Experts of a small language model.
Size: 14 layers, width 256.
Training: a variant of Muon for the experts, 209M tokens.
Below are experts of layer 11 (counted from 0) of a mixture-of-experts language model. Rows are named router (the router's row for the expert), down (a neuron's output weights, with its number) and show model dimensions 0-255. Each number is 200 + 20 x the weight over its row's rms, rounded and kept within 0 to 999.
After each expert's rows: a language model's description of what the expert responds to; "comes before" lists some tokens at least twice as common just after its tokens as in all text. This comes from a sample of Wikipedia text that the model never trained on. Tokens count by the router's weight.

# expert 22
router,208,218,214,206,236,176,187,207,186,204,212,230,184,185,202,147,194,170,203,216,188,197,229,187,197,202,174,210,170,204,206,186,219,225,180,174,220,176,216,177,171,183,219,232,188,199,199,197,184,191,231,210,195,213,203,215,195,224,213,186,211,201,189,194,203,213,197,211,177,195,195,248,196,189,251,187,229,195,200,212,211,213,165,219,176,215,190,168,196,201,192,161,198,225,218,222,202,196,204,199,222,159,203,167,229,153,204,203,197,189,209,170,215,233,193,223,184,176,198,163,179,212,214,199,188,209,185,189,205,185,208,215,167,207,209,181,221,199,223,193,149,190,224,161,187,187,168,189,169,219,199,211,184,204,202,202,193,186,193,207,200,228,215,194,231,172,239,195,224,215,191,183,192,196,217,184,214,181,181,225,211,166,182,178,205,168,204,214,182,170,206,199,196,210,213,171,201,208,174,157,216,145,207,214,235,178,214,208,196,170,203,198,188,186,223,216,186,198,168,191,215,187,199,190,170,178,195,183,170,210,239,202,228,222,205,183,246,245,205,217,214,200,206,173,216,238,228,224,184,210,229,199,221,185,167,217
down0,210,225,222,187,214,235,191,190,214,229,202,203,193,201,176,176,196,216,196,196,203,200,218,246,199,205,197,225,185,171,193,194,192,183,151,218,193,195,159,173,219,176,207,191,212,203,219,177,188,219,201,221,203,207,201,172,178,195,224,203,221,198,205,161,180,207,220,165,186,213,212,205,176,220,186,176,198,229,190,236,198,182,185,195,206,221,209,184,201,220,211,184,213,198,191,199,161,234,242,193,179,197,192,226,195,217,190,223,207,198,203,204,177,189,213,219,201,190,246,202,191,190,197,180,207,185,208,186,179,187,213,199,204,161,194,218,200,206,199,191,191,206,166,215,242,218,233,196,194,182,196,218,185,206,205,163,171,213,225,198,217,186,213,189,196,202,196,229,155,212,214,185,144,199,223,188,219,186,197,199,205,196,183,170,204,224,177,233,177,221,209,214,183,220,192,205,201,242,222,204,195,204,241,144,180,209,193,219,175,205,195,209,162,262,179,199,188,237,165,194,186,216,198,199,239,157,216,202,175,159,197,198,205,170,231,243,180,208,181,174,196,203,205,236,200,206,227,201,216,168,202,202,197,222,232,219
It responds to: Common object nouns. Singular common nouns for works, groups and things after the, a or his: band, song, book, ship, album, team, shop, (design)er.
comes before: " of", "s.", "s,", ".", ",", " was"

# expert 10
router,187,219,178,191,210,205,176,196,202,185,219,179,192,225,204,200,189,184,191,194,202,219,192,193,194,207,205,180,226,213,197,173,243,235,186,173,232,228,240,205,196,236,157,188,204,198,203,188,164,209,202,191,146,204,207,216,189,193,200,201,207,198,172,184,195,229,184,220,211,237,237,211,209,198,201,178,242,169,193,193,222,177,175,188,160,228,221,177,184,187,242,190,186,190,189,189,174,198,200,203,173,176,195,186,232,180,177,203,213,210,200,194,198,208,214,225,230,171,212,207,183,222,190,214,224,199,186,252,208,190,208,212,184,199,215,201,227,234,223,181,210,205,201,219,170,206,207,205,189,207,211,217,216,180,203,190,201,210,185,189,216,171,187,212,203,182,199,195,228,235,210,250,210,178,183,193,205,239,237,219,187,153,189,203,215,211,171,201,189,211,182,181,184,211,189,191,185,226,208,208,216,186,245,206,213,206,169,201,228,168,187,209,189,183,209,198,170,202,155,210,226,180,214,239,173,200,165,161,211,196,221,192,233,234,227,188,192,204,181,181,160,194,228,199,209,212,238,166,207,211,204,231,189,195,211,169
down0,198,252,205,194,212,194,233,200,140,220,204,203,190,206,197,194,178,192,228,153,194,210,199,200,193,195,191,185,161,188,177,200,163,225,237,213,183,198,218,237,210,196,194,210,170,165,200,201,171,210,190,190,199,195,204,213,159,209,215,249,201,187,220,208,221,199,232,197,240,224,193,169,180,179,227,205,184,209,194,182,191,202,185,174,191,196,241,181,207,200,188,157,181,185,219,193,214,199,209,200,200,193,181,175,228,199,175,210,190,209,183,233,213,177,207,179,218,232,201,209,172,213,170,218,202,169,198,201,214,221,209,211,179,196,142,207,202,195,167,183,163,219,202,196,223,231,241,202,193,206,242,205,199,175,210,196,181,217,186,224,229,178,187,200,227,209,178,190,178,212,201,179,198,218,156,226,194,206,164,209,188,211,181,182,215,190,213,203,143,214,192,183,191,196,205,213,178,172,217,194,204,209,179,204,170,220,206,228,204,208,223,174,203,193,222,212,174,218,233,191,206,238,210,216,207,185,231,207,170,189,216,169,183,195,181,225,174,217,209,175,221,208,190,194,166,191,196,214,200,186,202,204,217,215,163,219
It responds to: Place and institution heads. Final noun of named buildings, roads and organizations, often in tables: Library, Street, Avenue, Museum, Field(house), Regiment, Railway, plus coordinate and measurement pieces.
comes before: " |", " of", ",", " School", ".", ";"

# expert 2
router,232,205,234,188,191,240,206,182,197,224,219,191,179,183,195,221,197,166,207,227,188,221,228,177,167,218,220,203,207,200,234,194,250,187,205,197,239,221,214,202,198,201,205,171,169,223,184,230,223,191,219,161,198,203,171,180,194,180,211,209,186,203,177,182,178,233,210,186,195,196,220,199,180,222,196,189,202,165,186,177,226,187,205,212,207,237,188,183,187,172,199,194,182,168,167,198,206,199,190,203,209,209,214,180,218,179,148,178,215,209,190,208,215,207,228,212,184,210,228,225,223,204,211,205,196,205,197,221,193,202,197,220,197,189,198,170,202,218,217,182,238,237,201,224,185,236,237,181,212,221,188,200,207,176,209,191,189,185,188,202,255,188,203,202,247,196,165,218,204,194,162,201,193,188,231,201,207,182,208,197,194,184,182,211,219,206,231,168,139,177,208,185,208,160,209,204,204,217,190,170,206,203,200,215,213,184,185,169,220,207,194,194,215,181,194,191,220,195,180,213,212,192,223,265,173,194,190,177,221,210,221,240,194,190,217,162,185,182,185,196,188,199,202,156,192,199,213,184,171,231,173,213,195,183,170,204
down0,205,239,176,194,188,219,177,185,231,195,199,181,208,200,213,187,184,215,182,203,212,193,193,209,212,244,225,209,190,205,193,188,219,187,218,229,213,158,166,172,204,210,186,173,215,206,168,208,228,219,155,241,220,199,181,236,205,236,187,159,210,201,227,183,193,205,163,197,203,183,214,188,226,207,206,177,182,198,193,213,154,189,200,190,217,233,160,219,202,175,166,191,218,225,197,179,220,225,203,186,185,198,190,220,177,213,182,195,211,188,160,218,199,209,219,181,225,188,200,180,196,188,241,188,180,156,190,228,212,218,193,225,189,234,203,221,201,182,213,191,149,228,202,219,207,225,181,174,214,188,163,184,206,216,220,215,192,214,187,166,211,189,208,151,199,226,219,201,187,202,198,192,188,197,185,169,229,190,202,248,186,196,177,194,204,190,194,204,186,210,226,221,196,225,222,237,224,231,192,226,211,216,182,181,181,205,186,206,164,235,215,170,191,198,201,202,172,183,204,204,162,199,179,213,184,185,195,193,175,235,176,194,218,211,176,178,206,212,207,218,177,195,175,200,208,219,208,205,235,181,200,191,244,201,208,216
It responds to: Heading and table markup. Closing equals signs of section headings and their last word, such as ==Career== and See also==, plus table separator rows and some cell pipes.
comes before: "\n", " also==", " Pts", " ==", " ±%", " Qualification"

# expert 6
router,203,209,170,173,221,202,197,207,184,215,208,224,185,195,183,181,190,149,175,195,203,237,219,210,170,231,192,176,192,205,239,216,184,179,197,183,187,158,238,189,200,182,230,234,201,190,183,191,213,177,179,216,208,249,205,178,173,224,194,188,189,180,197,181,219,215,206,211,190,181,222,239,177,191,210,170,202,178,194,216,233,192,234,180,193,209,177,230,182,190,187,164,203,233,252,194,173,206,221,216,200,176,209,184,233,235,211,223,238,175,171,181,203,204,206,192,217,220,191,172,220,202,211,184,207,175,172,197,197,208,213,181,209,213,213,188,221,212,204,233,198,180,201,180,229,196,147,204,240,186,216,196,174,156,168,212,206,196,187,196,213,251,199,201,200,206,194,241,187,203,200,191,232,200,194,201,184,226,171,195,183,173,226,183,184,190,206,195,175,172,205,230,184,209,184,213,224,220,180,198,194,209,197,190,179,215,242,180,172,234,219,222,200,189,206,216,198,178,212,198,207,188,214,236,204,212,229,207,196,201,203,214,214,183,193,200,163,186,207,222,169,169,220,206,178,210,206,164,212,211,213,191,225,205,203,182
down0,209,169,226,203,168,188,216,233,218,175,217,211,211,210,217,201,205,228,214,210,234,203,185,241,222,205,172,224,203,216,210,240,188,191,225,222,180,193,181,227,170,180,194,180,216,202,216,208,237,172,215,178,187,184,202,206,195,172,215,214,209,182,200,188,200,192,180,187,234,196,179,222,202,169,211,185,178,200,204,208,197,207,211,216,222,194,220,200,198,156,182,224,185,205,186,196,166,205,190,227,223,222,202,197,217,179,212,200,190,222,230,231,183,178,186,211,195,178,245,193,192,182,206,227,227,204,237,165,231,169,175,169,187,210,183,206,196,210,186,171,196,209,225,207,213,212,177,193,200,200,226,171,203,221,176,220,211,194,222,156,155,222,152,171,180,184,205,205,182,176,223,179,207,182,191,237,212,218,206,194,203,212,183,197,199,210,175,197,206,206,206,220,207,220,165,235,169,189,189,216,191,191,188,205,204,219,201,209,183,206,232,214,199,218,180,196,229,234,210,181,198,220,244,195,140,217,194,184,174,201,179,174,180,196,221,210,195,143,228,176,186,226,216,169,193,199,203,200,181,170,187,201,162,216,206,216
It responds to: Passive past participles. Past participles after was/is/were/been in passive or reduced clauses, often before by or in, e.g. located, published, released, built, Preceded by.
comes before: " by", " to", " in", " as", " on", " from"

# expert 59
router,224,216,200,189,228,230,188,191,189,197,191,203,204,197,174,226,184,172,205,209,190,222,195,190,190,208,237,197,247,223,210,196,199,203,192,195,194,213,211,202,194,198,177,206,186,215,179,199,170,238,232,208,200,213,181,190,208,172,237,217,214,164,176,189,192,199,195,213,239,230,214,178,192,181,196,201,224,168,222,176,218,171,196,203,189,213,208,190,219,177,200,174,190,192,156,172,220,203,168,187,242,219,184,189,176,183,145,242,194,209,189,221,197,207,225,207,222,180,201,205,200,195,194,241,242,216,225,233,178,183,196,205,193,187,200,196,222,203,198,174,205,234,184,216,170,175,218,188,184,191,195,203,196,193,193,223,202,184,206,140,192,164,177,196,222,187,172,200,204,207,230,196,204,185,195,166,202,226,223,175,182,206,163,220,213,231,208,195,196,202,233,171,201,191,207,177,212,218,188,215,217,206,197,237,161,186,205,205,239,208,229,224,200,179,201,201,201,237,239,236,174,197,242,243,200,194,196,193,188,194,193,199,204,226,196,177,186,196,206,207,178,176,209,175,170,232,206,210,246,222,165,199,176,180,203,192
down0,210,177,209,169,200,235,188,183,212,194,199,178,235,197,223,195,188,211,218,184,205,190,201,186,200,169,202,198,196,202,208,165,238,189,192,220,202,218,179,172,204,174,208,184,205,213,205,215,169,219,229,203,225,194,205,186,226,238,226,195,160,229,229,164,224,200,189,198,193,180,204,203,186,191,204,168,200,226,221,208,198,192,212,197,207,219,174,177,202,183,215,213,189,195,232,214,197,207,139,189,217,181,209,222,209,217,229,207,187,225,176,168,190,209,199,171,202,216,212,166,155,184,230,233,197,181,202,203,200,219,181,188,191,217,235,171,196,194,207,176,205,225,219,162,172,172,206,212,236,206,175,199,205,193,212,226,242,172,200,202,186,190,183,205,194,183,162,186,210,180,214,196,177,167,182,230,195,215,203,221,194,177,231,217,222,231,159,180,200,210,200,195,184,195,178,199,179,189,188,160,230,207,170,220,205,214,181,187,182,203,202,192,222,202,234,165,204,221,190,190,215,218,243,185,219,195,197,218,205,236,162,235,211,188,188,146,219,199,228,215,190,156,173,214,182,215,192,186,218,218,186,210,170,194,222,203
It responds to: Empty table cells. Blank spaces filling empty cells in election and data tables, and dashes or N/A, as in Majority rows.
comes before: " |", " ", "000", "--", "<", "_{"

# expert 60
router,190,206,180,198,191,241,211,226,184,219,186,234,189,238,159,190,195,190,201,189,219,231,184,172,191,241,180,156,186,178,214,182,244,185,205,202,199,188,172,209,198,178,229,162,208,196,195,212,182,184,219,184,183,142,223,192,193,178,199,171,189,214,209,176,181,205,180,198,218,199,185,198,201,212,146,172,203,195,169,163,198,204,238,184,209,190,237,202,188,229,196,219,187,200,227,202,198,185,213,182,211,229,227,226,188,190,227,193,166,228,162,203,216,216,190,160,200,205,234,187,211,216,215,182,204,183,231,220,216,196,195,224,181,184,223,208,184,176,237,193,248,224,183,171,187,180,183,204,212,172,232,210,181,197,181,198,200,189,204,182,193,194,175,198,189,201,183,202,206,205,201,226,187,223,181,180,201,190,214,161,212,220,239,202,198,219,202,152,210,217,176,218,205,186,171,209,184,207,220,207,212,188,209,197,188,219,237,214,227,178,184,170,211,200,235,187,193,191,218,233,202,195,207,205,214,206,220,199,208,146,206,186,188,209,238,185,192,198,218,189,181,192,202,208,186,177,165,194,197,216,200,217,169,174,218,225
down0,200,231,183,210,153,224,213,202,220,177,234,203,214,223,174,202,177,178,231,192,199,183,200,172,195,200,175,215,205,202,165,211,169,206,190,176,239,199,182,193,208,194,165,184,217,220,204,207,184,190,168,214,170,216,207,194,190,166,222,179,210,182,191,194,168,206,203,226,218,239,201,214,196,230,196,178,190,204,217,239,169,196,205,208,204,214,232,208,177,180,175,219,175,215,189,198,195,212,185,207,210,194,144,174,179,174,208,203,233,195,170,215,199,174,215,192,182,205,218,199,169,249,183,193,204,230,199,211,259,230,214,210,176,215,229,210,187,222,228,223,186,182,183,188,201,185,204,197,194,154,195,242,202,251,198,201,204,218,230,184,185,201,191,217,178,199,180,199,213,169,196,191,183,214,210,207,170,218,217,210,220,211,253,183,196,230,171,187,223,186,166,193,182,202,222,204,168,183,181,197,191,192,156,169,210,221,195,200,208,218,215,192,183,171,204,192,185,215,218,204,210,189,220,194,228,220,234,213,184,202,209,214,211,202,195,200,213,209,234,195,188,208,210,200,199,172,167,163,171,182,185,162,201,183,190,195
It responds to: Locative and partitive prepositions. Prepositions of, in, among, throughout linking places and quantities, e.g. census of 2000, East Riding of Yorkshire, population of 5,536.
comes before: " the", " New", " his", " South", " North", " its"

# expert 17
router,230,200,187,196,212,191,195,198,216,185,201,216,182,182,209,223,227,196,189,224,183,199,222,213,184,164,200,211,211,194,198,195,203,215,184,130,222,185,203,184,221,161,222,198,192,193,173,207,224,208,196,221,220,231,218,167,212,225,226,216,205,182,212,192,223,194,220,218,199,167,234,239,202,180,210,189,181,181,207,193,208,228,219,188,163,210,221,208,212,185,211,151,213,215,152,225,204,231,207,172,201,176,195,196,213,178,195,200,211,215,219,167,202,195,195,178,197,179,219,171,192,223,190,224,183,176,185,179,211,179,214,235,211,193,173,143,182,177,210,190,175,185,211,216,214,229,219,205,187,194,181,189,174,185,212,209,218,181,178,196,218,217,214,162,193,204,188,203,205,213,210,190,210,199,177,224,206,180,185,209,210,172,203,242,210,222,186,190,223,172,196,195,190,196,180,224,225,205,218,172,172,207,209,231,227,224,221,236,165,223,210,159,216,172,151,181,212,149,217,174,226,215,214,237,167,197,186,220,212,204,207,217,240,195,218,180,202,226,230,195,206,200,219,184,209,187,192,197,211,220,198,173,205,181,209,199
down0,188,192,203,194,202,231,194,201,165,227,202,195,217,187,219,219,172,166,221,181,185,205,180,196,172,199,207,204,257,183,198,191,216,186,244,184,215,185,209,206,238,224,206,176,238,196,180,194,201,207,196,229,188,200,187,201,170,149,205,168,167,189,187,160,231,187,214,196,207,190,174,189,195,224,196,198,206,167,199,180,193,200,209,202,199,208,189,222,206,241,181,178,218,185,210,207,198,218,190,245,204,189,186,195,200,197,196,206,216,217,210,189,232,187,197,179,199,225,189,187,190,199,187,217,203,189,203,204,229,227,198,210,213,226,190,168,218,218,226,208,213,211,197,228,204,191,184,191,174,174,189,208,199,177,190,176,184,190,197,122,189,222,169,152,205,199,198,190,190,180,186,198,173,191,225,156,210,208,185,219,179,198,207,206,233,203,194,183,186,203,198,224,206,188,178,192,227,218,229,196,176,203,202,197,188,183,176,228,212,181,200,199,233,198,175,226,203,205,222,191,202,182,274,249,148,206,194,169,202,231,214,208,218,234,199,146,185,201,196,198,185,180,213,191,213,175,173,206,217,167,190,191,193,189,221,202
It responds to: Plural noun endings. Plural nouns and plural suffixes after words like two, other, these, such as members, children, witnesses, layers.
comes before: " of", " and", " are", " were", " in", " to"

# expert 37
router,195,205,198,200,195,214,200,199,175,230,215,200,179,190,199,206,206,194,202,218,203,224,196,156,189,205,189,155,188,209,201,184,235,219,210,197,208,164,217,168,215,202,191,174,184,207,182,187,198,205,191,178,184,197,206,241,197,199,243,186,219,201,190,163,186,217,200,181,148,177,212,186,155,224,215,182,205,209,206,206,190,216,167,198,181,211,208,212,173,208,189,166,188,191,182,215,230,191,180,190,221,148,203,191,203,190,181,184,203,187,178,213,172,181,234,184,204,231,214,173,190,206,178,210,184,216,159,186,227,133,217,205,226,218,203,215,218,201,257,200,178,200,195,179,202,177,220,162,196,206,180,230,192,180,197,202,157,212,192,196,180,198,208,241,205,183,228,234,203,207,196,251,217,208,220,225,195,230,234,229,210,160,183,225,212,204,217,224,193,211,210,223,208,196,242,218,196,213,187,181,194,155,213,241,191,195,169,200,217,198,194,210,223,207,213,182,214,217,175,208,197,181,207,196,163,218,191,193,168,155,207,204,202,197,216,187,189,207,236,185,199,194,186,231,205,208,211,195,176,220,189,205,231,199,193,192
down0,204,179,204,190,221,204,170,210,184,212,212,199,208,196,202,196,155,183,219,210,188,187,186,204,182,195,234,164,189,210,205,237,192,189,209,189,199,214,223,222,168,202,232,251,199,195,200,190,186,212,187,202,193,208,193,203,207,205,185,216,209,169,169,178,181,187,226,196,169,215,201,220,212,200,203,227,178,195,177,223,178,223,179,191,206,195,157,197,182,208,157,233,171,209,202,243,180,194,216,200,189,160,167,162,201,194,231,197,224,215,197,217,206,151,200,241,196,199,175,178,175,198,208,220,209,183,189,181,195,207,190,202,203,194,199,160,215,192,213,230,185,196,199,212,190,207,161,210,223,199,181,173,180,195,220,227,214,214,180,181,196,202,198,179,219,185,187,191,188,190,222,189,181,215,207,186,197,214,196,191,186,167,218,238,199,180,188,196,180,158,210,234,209,242,205,209,150,204,205,174,195,207,192,206,238,189,152,170,225,182,188,197,206,187,225,200,190,153,197,202,219,211,168,172,168,192,240,224,188,187,222,171,217,216,168,213,227,226,174,222,178,213,192,208,177,200,228,212,183,162,231,202,208,170,188,167
It responds to: Competition standing terms. Sports season words for rank, results and records, such as top, final, playoff, conference, tie, No., touchdown.
comes before: " of", " in", ".", " for", " round", ","

# expert 49
router,184,198,199,202,181,218,203,166,225,237,234,197,217,214,202,217,249,190,202,217,201,197,214,189,213,184,192,191,203,206,227,196,227,217,207,180,187,175,215,196,226,214,177,164,183,224,182,153,196,167,215,186,217,239,197,215,184,171,194,201,200,194,208,213,180,227,194,181,157,182,194,181,203,201,202,189,215,209,222,210,203,198,173,181,213,224,198,202,179,196,187,202,223,208,158,241,193,149,215,215,211,196,210,142,206,190,165,190,222,200,197,259,188,182,206,220,177,221,220,206,186,205,192,222,185,225,182,215,226,161,196,217,230,197,195,196,216,195,220,198,203,213,205,219,213,225,216,159,191,229,162,187,211,193,194,209,217,204,168,176,214,159,213,235,190,204,231,231,165,212,225,205,189,192,216,212,193,212,196,215,215,174,186,242,209,197,225,227,185,178,202,215,225,175,195,184,224,210,202,233,203,190,205,219,175,197,184,197,211,194,191,232,237,221,193,212,205,211,170,189,202,205,196,232,179,183,186,184,230,161,227,226,204,148,192,182,161,205,213,189,193,172,212,222,213,196,185,189,168,203,173,207,213,200,187,214
down0,205,191,208,206,186,175,181,218,209,174,193,195,219,218,200,188,168,224,178,197,182,213,214,224,188,200,186,200,172,195,191,225,176,175,193,233,186,181,183,196,203,190,173,186,170,207,212,207,233,222,175,177,185,183,207,217,219,220,199,190,207,195,184,202,204,209,220,190,192,209,220,174,199,229,211,205,191,146,208,221,211,186,193,205,227,211,194,238,210,223,197,226,215,189,166,167,178,190,249,186,208,238,209,188,194,226,223,208,191,176,228,188,195,196,173,200,180,232,180,218,181,206,209,178,197,208,228,231,158,220,200,181,212,173,226,160,218,230,212,181,183,175,208,172,233,199,162,191,186,217,203,211,217,228,222,235,230,217,169,234,180,203,210,206,203,177,194,192,202,183,208,229,179,261,195,202,219,209,189,210,220,204,186,231,153,153,182,222,204,203,223,227,213,207,220,174,186,228,188,211,194,166,178,188,189,189,219,182,181,180,169,192,197,238,175,207,224,180,192,190,159,208,210,185,207,228,169,241,214,196,187,217,190,203,171,193,193,218,184,217,228,205,223,190,217,187,201,210,187,181,175,203,206,217,232,211
It responds to: Table column headers. Column header words and cells in sports and election tables, such as Pts, Goals, Votes, Candidate, Result, Pld.
comes before: " |", ";", " votes", " ==", "==", "==="

# expert 34
router,211,199,190,187,230,213,193,176,155,191,193,200,219,214,208,202,179,186,210,185,188,250,190,196,181,205,214,173,193,211,214,188,213,211,180,225,216,221,211,215,202,225,175,211,173,194,205,218,198,189,222,200,194,198,173,233,178,189,195,211,227,194,181,182,203,233,194,218,209,200,199,215,204,186,170,209,206,157,211,192,202,190,191,204,195,220,228,199,192,181,196,191,183,180,180,177,224,203,200,187,215,202,177,205,218,190,175,234,236,242,189,170,226,197,210,184,187,223,229,242,167,220,205,233,227,157,222,220,232,174,191,213,199,179,193,207,188,191,190,209,209,216,203,213,193,205,172,201,179,187,188,191,219,188,193,187,217,181,178,165,228,180,193,178,241,207,149,196,187,203,209,200,216,157,216,207,199,202,240,208,176,200,159,231,198,224,198,169,204,211,218,193,186,180,185,171,236,201,190,177,188,209,203,204,167,206,197,169,231,218,234,182,213,165,250,204,169,209,203,199,192,175,212,224,200,234,196,209,228,227,193,191,230,211,202,181,171,184,207,215,186,195,242,190,173,241,225,196,214,233,205,241,237,163,184,200
down0,208,227,222,170,187,192,202,171,212,198,261,189,189,174,186,177,240,211,180,214,209,218,203,208,236,230,201,159,168,203,205,177,170,215,185,214,202,225,211,193,187,229,194,198,217,224,228,201,238,176,192,183,212,215,191,219,194,217,199,172,201,198,190,204,228,207,181,216,212,198,210,200,202,195,206,208,184,174,198,200,192,173,199,161,170,175,214,209,185,204,202,213,214,207,161,206,188,199,177,185,208,193,178,185,211,203,184,194,232,235,184,197,228,196,202,215,231,175,170,214,178,234,211,197,160,205,179,213,206,190,241,174,211,198,196,205,187,197,228,217,242,196,222,176,201,231,228,179,191,227,211,196,186,213,179,167,212,201,196,185,215,165,198,216,180,224,198,208,196,185,229,171,232,185,196,210,211,189,194,218,186,223,178,202,221,189,182,216,198,197,215,183,187,202,188,208,205,176,202,199,229,182,206,191,205,214,206,194,208,180,210,210,216,152,218,229,261,193,164,207,176,164,199,204,199,203,209,209,216,196,241,215,192,161,192,177,178,190,170,186,176,213,190,214,190,180,198,176,129,238,187,200,226,218,197,252
It responds to: Endings of foreign names. Middle and final pieces of South Asian, Slavic and other foreign surnames, often in cast or track lists: Pariy(all)i, -ović, -ová, -ski, Singh.
comes before: " |", " ", " –", "i", ",", ";"

# expert 42
router,253,203,219,224,203,183,173,164,174,228,215,188,164,197,207,184,242,176,199,225,198,190,208,196,217,195,209,200,207,215,192,222,186,213,205,174,170,191,224,177,192,179,248,198,176,193,181,207,194,195,208,196,179,224,215,193,162,205,254,205,180,192,199,212,198,205,185,238,216,196,197,220,212,212,225,230,205,220,206,221,187,173,208,206,212,206,188,179,205,208,195,185,211,216,229,209,189,196,203,193,241,219,172,169,221,213,196,206,227,165,199,196,195,205,207,213,208,217,211,149,216,201,196,219,224,217,199,210,213,217,198,198,234,196,189,203,190,171,217,215,127,226,212,184,246,212,144,210,196,171,199,245,175,199,209,196,177,207,190,213,202,209,194,205,214,192,230,194,174,184,182,202,231,196,190,181,167,188,174,198,142,185,177,213,204,180,189,191,220,158,188,195,228,175,218,192,245,196,181,187,228,229,190,222,200,213,181,201,211,171,179,198,200,221,225,222,207,204,225,213,201,185,186,211,177,209,218,199,194,218,195,212,218,190,205,222,231,227,227,216,200,194,198,230,210,190,200,216,171,177,230,202,224,172,175,208
down0,203,206,228,215,180,217,184,206,177,194,208,191,212,230,201,242,218,229,215,216,185,158,215,190,227,206,225,238,220,208,192,217,207,152,216,193,187,213,220,214,188,220,197,221,193,212,192,208,194,183,222,213,205,188,194,180,193,176,215,218,211,187,158,152,199,222,224,207,172,199,192,256,237,193,207,208,211,180,197,164,181,138,213,193,192,209,176,208,221,174,199,198,177,186,223,189,214,205,196,218,198,162,218,173,188,220,191,186,174,162,209,169,209,186,184,195,224,186,184,176,222,194,211,177,201,191,189,194,216,212,179,210,226,176,174,170,186,195,221,190,220,193,203,217,224,219,225,206,209,186,249,209,230,176,236,202,211,174,225,228,186,223,211,205,202,172,208,216,196,217,198,195,170,168,183,191,194,207,199,213,242,182,198,178,212,186,196,160,186,220,210,177,191,179,197,164,184,226,206,198,196,216,188,235,225,242,183,187,228,187,195,224,186,187,213,210,209,238,174,199,226,193,187,195,234,192,217,228,185,163,183,167,182,211,196,191,198,217,217,202,214,204,221,230,234,205,194,180,219,206,175,165,204,187,178,201
It responds to: Mid-word verb stems. Inner stems of split verbs and nouns before endings like -ed, -ing, -ation, e.g. qu-ot-ing, distribut-es, convin-ces, lack, opt.
comes before: "ed", "ing", "ed.", "ed,", "s", "es"

# expert 14
router,248,204,190,224,205,185,203,186,192,193,173,176,206,198,191,203,190,168,199,212,235,204,226,217,166,176,224,200,201,206,241,175,227,226,185,148,198,193,217,220,183,231,183,209,189,180,207,200,193,225,238,182,215,178,184,203,175,176,211,231,216,154,167,202,189,216,216,195,230,208,231,180,201,201,186,195,193,195,170,170,195,167,180,174,222,211,215,193,195,202,212,172,216,167,184,178,221,224,202,177,213,193,179,181,223,177,189,235,196,217,161,167,215,194,216,235,223,199,206,205,224,198,181,218,223,177,169,198,191,205,192,237,197,166,180,207,221,207,190,204,201,250,193,205,214,208,208,199,176,212,177,219,210,179,211,205,203,180,160,186,205,197,168,204,209,198,179,191,239,218,182,187,229,198,210,204,197,206,212,195,181,190,213,182,197,222,187,171,178,208,187,185,186,195,221,167,239,220,208,208,207,228,212,163,186,169,204,160,221,203,197,210,185,187,212,211,180,208,223,241,191,217,211,231,182,209,213,224,199,182,200,190,193,232,202,238,178,185,184,197,171,158,203,219,171,188,215,177,233,236,178,216,186,174,192,189
down0,181,169,196,200,199,204,237,214,183,195,201,203,139,166,213,199,225,192,158,225,179,213,200,238,210,212,172,232,190,187,207,186,183,196,208,254,198,220,202,178,221,190,224,170,237,156,197,220,190,187,238,219,198,202,191,218,212,193,222,188,186,202,220,207,169,198,201,174,210,203,196,178,217,217,215,170,198,201,215,209,202,160,205,237,186,182,208,202,206,233,216,224,173,212,179,213,196,206,214,211,185,211,217,174,205,190,216,191,192,196,240,187,179,174,224,179,194,207,197,196,170,194,224,229,223,210,225,189,193,198,203,185,218,205,214,200,219,205,200,194,231,224,181,197,201,191,205,195,182,192,190,181,207,210,204,195,220,181,179,246,179,185,195,229,199,209,249,210,177,203,200,194,168,206,188,191,234,216,190,185,204,182,241,174,201,204,197,244,191,211,197,240,201,241,172,216,194,196,210,204,224,244,196,197,203,194,136,200,166,175,194,191,211,192,162,137,222,181,219,191,169,210,175,230,189,213,211,163,233,211,206,211,186,232,196,185,204,209,200,177,198,211,199,185,203,211,187,187,193,211,209,182,199,212,168,172
It responds to: Numbers in ranges. Digits, dashes and slashes inside numeric expressions: date ranges like 11–14, tennis tiebreak scores, times, years after an opening parenthesis, URL slashes.
comes before: " |", "6)", "5)", "1", "7)", "5"

# expert 50
router,216,159,231,194,216,186,209,241,183,193,197,188,180,174,200,191,190,166,214,218,181,204,226,211,214,196,204,172,196,183,222,210,236,193,214,177,211,174,215,186,205,173,225,191,225,190,189,186,216,219,224,215,223,206,236,208,235,209,206,175,227,212,170,186,188,209,223,201,183,188,223,220,202,180,227,186,194,176,185,226,205,181,196,211,189,208,186,184,219,206,223,144,199,225,180,203,234,234,197,210,233,149,194,173,203,181,219,190,222,234,188,170,218,213,188,178,174,197,193,164,197,221,206,192,194,188,188,186,229,180,192,224,189,189,218,152,193,182,237,229,183,190,204,173,183,212,218,201,186,185,217,199,167,202,206,209,193,191,209,213,219,244,212,201,183,169,212,184,198,215,199,199,184,206,192,192,234,194,212,253,216,161,213,223,207,179,188,245,227,167,221,217,196,227,206,197,199,221,201,158,175,183,223,232,206,213,212,228,181,196,258,171,198,199,198,200,221,182,185,180,224,199,202,212,184,164,198,198,196,211,220,208,228,232,209,186,222,240,212,212,194,206,202,190,194,191,223,197,203,225,229,192,236,201,180,206
down0,203,233,191,201,222,217,215,187,200,185,218,200,195,177,234,198,201,244,220,160,156,185,196,185,182,210,187,239,199,193,190,172,212,192,238,211,188,200,160,173,226,200,206,215,233,169,179,235,217,183,208,195,223,176,216,189,207,210,200,201,192,228,214,221,184,196,196,198,185,214,209,194,196,201,221,187,231,238,241,213,187,223,195,214,220,204,150,224,191,233,167,188,219,169,236,175,167,204,223,169,206,203,201,189,239,206,213,208,186,193,173,166,203,207,217,190,203,184,189,139,207,179,178,206,167,201,221,192,168,207,216,188,162,230,205,190,203,190,220,190,198,203,224,182,205,210,186,190,229,207,211,207,199,164,192,231,197,223,206,152,171,198,212,191,179,221,184,195,169,197,221,188,223,219,215,198,223,198,193,187,193,209,219,194,217,201,174,196,184,199,179,214,239,174,192,207,183,208,226,228,210,179,229,181,170,209,236,177,206,177,201,191,191,213,194,185,201,188,220,161,239,214,240,198,219,182,204,199,176,171,206,262,187,187,203,183,205,156,185,191,190,199,183,200,194,212,204,194,192,214,175,208,189,211,207,204
It responds to: Abstract noun heads. Abstract nouns after the, his or their, often before of or in: popularity, attention, importance, development, treatment, information.
comes before: " of", " in", " and", ".", " to", " for"